Below are experts of layer 7 (counted from 0) of a mixture-of-experts language model. Rows are named router (the router's row for the expert), down (a neuron's output weights, with its number) and show model dimensions 0-127. Each number is 500 + 40 x the weight over its row's rms, rounded and kept within 0 to 999. Numbers have three digits each.
Before each expert's rows: "raises" lists some tokens whose logits its average output raises strongly, later layers aside. This comes from a sample of Wikipedia text that the model never trained on.

# expert 0
raises: "eg", "ov", "ieutenant", "ove"
router:463493504547500465449531581453525468513456510539495480517470480550424489521533520623479536476560462522537471495515532485468513447456461533522454543436492536446539495532462496546459489506503502445426502517499503506481458488513524562485481509449440452442565506477495603614524478537535497466549549514526525554504493576457554538547475586532554503433494476524499488512523440513435461525481
down0:535473559486398527459555507476555548508521517538581564563537403543478483524425533511559520508495498555457517445540528597499513540495465454441552513439459489474524470471517479487495524512488537506572463424519480508447542485485530435498494528456514549523483476459509507514519427507569505523456574467520440509484504510480463455496497564436504493524528442547454561474478539548568503460503
down1:479500568502556499495518539572494525540522501567463525461451572527450487439522487499468494506468604495495483541517540560484531506512489457482492484506529567504452489559527477485513470517542519448471554442499443464422499522548474542540547437531453542528428458485464459544492506496541441501497522460467388520455499475601522437566522565482579554506484494508525454451495463478482556559484
down2:486491556557479515481473507461476508486531490477478572408481517462559484416488415478534473456522517485523518504522548457500493506541527507480472529560559493505442463437492460504523543500518502571490451508530512472534508455507468435481497470425468510448463526433552465495586468503512496521494479498462467516484385500532514444483522611467461524492526457370491490501541497528483578573556
down3:492454453500523521489554459540539556567501496520580446506555558462474529560467560542478525490564483514468550476484501475504590444421426495484540458493516494462420482584463508502482473489507541531517501521478442476414532550488516492548587492530558546497492479525506481503385508467550548445531503519548493556520526512492506502537463446510469506472585480583552493557465486493502464508468
down4:519485543462505477550501532488527446486493459530410521479455505591507455504570546527542509552501510478527479483436442541440569568481497482571527574576486464464512509539459459471523460424506508384437506455508488518521528521548458536511551451478421508434514476463458515479590448494555491517496499496515449495515526596455503490476445475488497547473483540510531539500484445494495458551470
down5:434531513536494539514476518556555505389459454457505477395474518505534539556475457520541502508508531487464533452512533507495460457563456486482504415515536488475509504454456456514506452499527499485499451527450445460460425577496433522415467509453452554522499477528512503544404505537450413439508460525527426570521498497486525513571505498529431478506467529510490526508506559448521530485549
down6:481531455536520557432496520547526472483501456506508485456501571436509524554484447474457501507494499531557460482472555516566514431534489472527499509444568493501469472409469485527457518474503520550593469503549543518478461442550478564517560499481560486445467434497474469493482478478506486490472498461504560477465562464479476577529487373494446472550438498590484484427511483562515480433515
down7:505503445494531530508538562526515457465487482478509454526501514594489514570539547555536557516498510523481529450491591474545552479443526532565515495457467482461425504507459472433526560498468464544433526507439528462490550535493419545499553452450506443499534441515500521525567509522481454520533440557472505491479441493529449480484550539576574525509532527465500512474504549441487609506434
down8:517441533451505469459548435484554505522486508512479512447457546505461499592545495470498508518515559507529499482494486500426500527474521490524507450505448542494479469486506533504497514527474447480553525484415377386505519558462517494540486463520524537478450481445514490478481449478529491474465490547548425369564580480506456430433533529555453522478525498510489491430510457426519501529478
down9:568459445518410511451507500509482449425519504495518541570463534503577527498545464512551432521495539487508474482524480478516542512514473491495461478512502425476465482461404391485442448528523520503542468551481538505446487480480450491547441519475459466513484558519493498464555494544374475528493482449484585523466535471526461563527478444454507572494544549506511475494472463551473570497536
down10:509523474543552507519509487497466552459466444458430500549533502544521377437524575488493454496539483453484469567539516439448465412561519528487574495428485522462552457525443413528599447490440481556529497520532504508492463503498499511496548441455524539433512460456530513503520467499484501532511500475492507463561517501558508443532508459580458509463465472471469547520538489495553503571487
down11:418461531525548501456539501481487525537518537499522557589546467451577624615484527533557499473520504506475447503481474549509472504549536477514457509557466506499486520475500535554470550469475456507545502465532512539455498502544471545517513530477495497507495457561565574503480479499516461522547554450463524423472564462470491597517483467565522531518497487511511443515541524555481575569449

# expert 3
raises: "6", "2", "0", "8", "4", "3"
router:494543491482465484533589483493435571458479521543490469563510517494478489523484455493497419509460446540495540479551514479547479464528550549555497521478575442580439598565523517527537458541512482533514496481465514512494515498513511483475475449563472475508541507522426421480481482421498507491473445465504562465528469447415577455485449484439440567457442492522515574525528532464535493464477
down35:498535460484486514538555491485478437565523431550466583459422473459510455461479484528503516462541511512485448465471569495517502472506477481494510570551565586538511433486479505523465496496573545509468475542515465559492458539538487573554500470497550495487523473455473494484567482421494484473471406532491470560459492476504522445508534468545544515625523521450567531462464481492443535553545
down36:449464472551527485512569483519521491458508446540490537528467449482511429492496521460443472430502504465534506503537486436480509498502505446541446534488448471403411542526523506570464455527539486457456388520511491510442546524501450517493490484479495504521474460500522493497684519479444569504512480502467475462525449529489555463476546492463506500491488460523492526420559540497440479508543
down37:440531558492532509508409392494449476468501491476508447514575521548530534518508551537446526490460516504526474478499507469516498519518430412504512401488547518461524505540494479507473493526516537413477524502515504453480422555487428564504486452501506478470534451449472541469541559476488453535547516441492486453538483551425487482546540427488485436483515409431543559535513556506486481465506
down38:538446561499565473497548524422510470492542466596508447536477538518521446451437490506506520531570482519483516495549527530510500441501470495503552480546525565448579479523532480511490451544509445537507439549580518451517475556491505417475506450466536482509466452485503490442465484543513537456547511511546497483592390515480496493462555457420582467475453509435475519487482481515435491518487
down39:535463515539481461524457490466543437519507568550560492491491622480403503549486527472501441469547497529492453510527469582535502486483517418474473482464426507493571484541485567555561452542611492525474503517500479509521486495492526450446477467510460504481475463503484490518573578495446530511447464452522424533556456514513509493552486520445502576510549463484546545503441536500521520530534
down40:519522476459532477465499454458553560543461457484550547548540485471553506501496576482512476456497481505514449558464620497569492545465451508411500501524537422445478516451487454500487480590449439491451506464426515558487534497565517512493461567459493415518560511539466528537542449533545474509529484499494544571454467521501487544536505463440567490482496497484483540520533502489476591512531
down41:446485508535455545493549506506465441458558521400509505507512516570506509592531448472457505554456549522518555518492461504497539465458511529544482500519532473427475446499477503461564445483517521471511471570456496477530482492467570540490552495556506442516509515550502589538381539558537541514474461538539502455531538421510439500515453555408482528503460521498487420510491487489551450483503
down42:552421496529495537532485478514480456485577479507545481489523527420552501520470526470515510515462485486468501420545443521531500500487527452557529458511523498513463405597483540475517490477463494553524493469518459451501455584546508505474548564524493451498568499415473540500589517591504480470524480480555481455442440518495439470558481560491442538494450475464566564507495469485494514439569
down43:507472519557534457436498485510461496454438503537561511537515455507541481509519517536502586434387492490501480516456442464514410488497534454567531492470568587525505548534467531559517517445464491504518519488501460511430550472434493449462451416551481457420508516497466464517519563514428526504497532551489523545569456535513454471456472519502558516480473462471557572503534495548532466497493
down44:458448519459456476541569519504555461535489495530494499445482588514502458495504482548547522482544479624493514510473487496496604514494493430493519435457495447576472470515542529500543466551544517470510404504471521567478577440534450566505518529541509503492535597507450488495366471510491453485476481500474538519480477421466503481504496516474541468457519517542491459463540519474519517522541
down45:433534584446471484507539482506530442538566524531507443498488553495498494557523477511465480481460521479502436473549514573507481490525513522492557575475462498419465468489456480511490514440548444515469478471504515535476529453449505476504478542536494543501539474481515498428313441421539490450445487498527438494520570453446481504510474460451523513457505536497477480498497549579495446503520
down46:493487525534445480426491477485502497483504527517463490441520532483536538491406513535452584527538432503475479489508542476470533503484445442533545501488439478524454471537527546473455448460480495511465454452492518470541497482496542550479520482523553537460547513517531538547448433450476400577541502475423455465504517520473533477431504556534493418437447500528531420490529540426503567595490

# expert 1
raises: "id", "ide", "in", "ine", "t", "ity"
router:474541504471513423451486441479532485486488475487488475524546543479557493523509539409522457559480480485448482457438553482545480476504504454490468467549473526549428552494502522493538519479413537557512448440444476572487487550472515506520464511543495517547442458456467477490502524531441499501505535472511453397434467497551558455447432523528542608445529452468450513461497518515543464541426
down0:545481491531479479450505485422531419545541488580498468502474451460530596461527453475442534438555523469523539535468474490510472545488498464534473502486433526459548475528492467504484464514570479484527534526438491555591491465475368492422492464467496543550532513551506517565489479446510452553514500489598486498506476430508504482496472552483517522457519499514475476619522534499520541502501
down1:442508577501461510488434506505546546491480423544497514382524468536592487495493506491509530452477550448523505507468605549440487537559498500463497390467524526490514546518486494499521437515583479541493516510459503549463546472513478446503472522502561510506501531494484520506497559496524441525480485565487493558464455509495486449550510501508491580506544485405496469463461482492551574607505
down2:445525488465466526534518530479592511513467428520475518525516483535543451452503474486539526525509505503541471538435551493530600513571498548533473565521498525482486449506446397518513530502476502487478429477436641472437460482504487470479444603470525491450480555506544477504468388540504490522461465481454490529513455550530497506506522482467479507500556516504539481535580467544533492456487
down3:436502465454512423521434552579440541507562500447391504564413523506481581516479472522516542545490500520450532481451448480474461481499432513507528536480498500544541522485519560482463505528479497456444517502506510490458569549517493434556499508498602483530522502579527467472523504457454503529449520508521539504513459490425484552488568452486594428447519465475517527532525475449510506473482
down4:467460531467553500439608498550498454472506558483497512479437490462575498512581455493510508541517483519508520565456520575437507528457510505423520495547542529490541444508549522487531504590494517432525495445491512534535529495495469568533540493464480457525521443580511522537496544547547531515438509475559523487549544496551491495536507510488489549436485432483583523539513494476615450534458
down5:465440525527574477535585480550473486528474446535376552532474537539468569456548532488511517488522456525504474529548568526492578537525529485541489559510538480520446546467423503531536481483468520561444514467456548511507476460534477484449557478464457427508488512490486535557447426501503553498499488503467422452528526524518523451493481611502485525526551538499525520523454441441473531538493
down6:501525559454502504481534531434492528533532537539584526470520491433523539553545440487541502543484434483501547564510551386493565507460543510515435451474584505516524485436443428492488462534499550526456492578528499586414493437488506506480510460560471452543488539506532479518555481471513447461513493527569547544559513478522458480467426480487495536475464427514509520470541507475486528521484
down7:523471486503444445482483455527500543484483599474500502492459489531540419526465462430529482552486498502452499508441473531497521530447470442409463563536568451514462473460524489461509449510537497518473550511453573466462495466527514501544502606542510528575458517541482429499481474500489586566450504524481557507537541528541502584567498531513457498533518474555444539491523394511530490491483
down8:479495499497499448469524532578503482478494509493518485443497545483556515513438450558524482470499427521501456553541468487496525447493514514511507568497508490483456505456496488550410445512435421617485516497567491468445515521435532498565510506593476615494503512515493534514376480556479524519524473423513518523431513494541526550550511497461519552468476522478540456544477493566487453482459
down9:507456484415589554495485449493535478476514449447553550482474490565531526536529427452499486542507470552487510535456490536499541484533515477512514517493540563502523470444451528514494542545529445490627515435427494514548545479483471533462551543532561545491488499564467512474415525456523384518438554502508535468438519506536521541562447479508473513511503529530520494516473448504443526482436
down10:549512500454430494515485463479512487524477544416471524500516410493467524594473584464528494480517563513494490541544513532426520520459578500540475510526556540500542482474523530535475534501534525527573491447541539551467405482515389512548436539526519502501465573488541529575551548570546539452512535513438430529482522454512478467550512510533481487476533493505452471526451534522496476564511
down11:539487488537459505540476523578457506508526565495475494463444483552412496499492509507494470533528449557580494462495491518532449521500533553450506487537470534544454502550534460538437502561448521487474543480463438418479489531536451458449475487456604481425570538485498444443495514482503475481590446454541494502534502481475488516433451473516466488492509476485499550398500490466381519475520

# expert 2
raises: "med", "ixed", "ore,", "ore", "my", "ores"
router:518433532420520511539522445535477442490552555470525504499517412499502510495521483433563589530474523454509519509530471508486520594505580463484515495562481445416467488514532489552515431467530511484550489465501512492510615528525425484461502512525541497505444468530548487432541475510487494475502459468492449530508594470467477439463569452475485487573525504530499453525458569526523552450477
down0:523442498482504472529530536508475453483538508451505519496498470472460590495489504521510452557545433593504485474522463512493554619580545528460482495493474460533520567471470564491564503493545548532467570493497523477555560489502552463480604533515471572551467526483526444521403512482504491458583572498525478529497493502485487560558507539499465547479445561483533476444530478526517510475446
down1:484459515480446529529474425483465543521434552462515556550540461435538446478539504462387496499526488585522529452539495520493447454453495496541493459528476509455471472417497514502466565432493546517449452502446466548468489520516465559527485487447469487493490498505490501477443456524515477449489502553454443432562611528490473507535541430534564446506490482482428552496471502569522479519535
down2:488445445469538540503445509525512442508471480475523475492490454551514507551525497606478462459439585475489441494499461433525467577520552482515536448522450450562553483536468478502468516502450466476444515512447458497449460518536520543512516529470545518516489473494434522483575579496459608408507429525440590518490493451531464535530519533459511498504515486477494467476592504525477507545525
down3:516508508461545487473491490472515453511490513520521517530437558507551477570530469491530489522564483497462544532519454444589407478485484461599501443557493499533446487500540491490494415420486471499518552456472489542595524486445508514565515529513530467512455542485545559544501516480504492497544490481454521475520546421528482561506481510561371499499478506492437424462464443576512459519503
down4:455469564518553499440520451527583466572471428456484469533435483554460520508500574499507505479527535550497546501481503512522451454401462535544473505498490388506514521548498492549488469526514483498482537502511444552453496515451468477478461552543429493516503500484485522480449479474562434445517512532528516419447488454458502545524484400475514554479485520590520418489463518517482510585518
down5:517414522434482480433549503481568457470488484494501440624459463480526494570442511474524447517497438484440516479513465441444522464523517494541495554480543444534544527538517528537516541515463457525457506511531558462510522528512446543496482529476410448508553444461448513577426523465506545485436551442508484525453448520507502474507463514446527518469528581538546446479497451486525457456512
down6:549512475461482488529490517507505419494479455519458545459523475458491448511484411491514537439414445451502467573475522526496476521480524521574494540478476494491484532512531472487538462422447452477409400539486503528429536433463440499548452520541457494456550501460535489472573408484441482514503537493542483504508503585499537394466541570484487531517543499542451488525520452469503514515502
down7:463445466549543468538496508497495534414457457490477510448553478554505487499502462527488438514570440486527581532542489506539482484479523509504598557489440519554540518471478532471476515469472479451455562490572450494493488463443500474510431501516472511467434458533459482529578533520514538477512478521454530470500481578450463563489474546423438555446510448484540524497500526590437496483404
down8:410493468515525529515518484420419448543493476517384495514463563453479487508490521502489517453533527496572534461496528470456559489510513478519504539475516528449468504577499524576543591427480487505485548496516532521471521500484484553511478432587490483513481526530511535520593524468450448568479467495469548453480480508466543535558446495531548467538474453509526474531572582482510545558557
down9:500489509470562450503480506536514535529550577485482452511503485471442454562510483467448497446504505522518470510493485529538574488492519520517543465576587527534529453528561497555519465471473509450532480454451583517489527538489456525462401451499532447531528513534513516545615500508427580559468438515508570470498521528555496462484527501488517502491539573505423529520533539434439426472518
down10:509469505503452536471509554449474535440439470489436541524505545454463522420563535459451466505478455463511484468542517402454432533569507514536582481529422517485521454462460469529463511420516456547482430464466480485487470435546486478481493500491484523501497478499467472498460564479579423499559506392479540510454516471498463512464457506515536496450512453480514452509455469451428448489551
down11:507504495484410437513419554467478495523535486438484525500486464509528565532471496520454517466461538575524469541468451524448510509532512527562528512502494472542514504531461476526514579541553556499444530525505508465518484510470542470526555543519517549466476518401404474497446430463483513483462542452525527535546470495491605584463480467541481537495612509448550509442495549468517496566486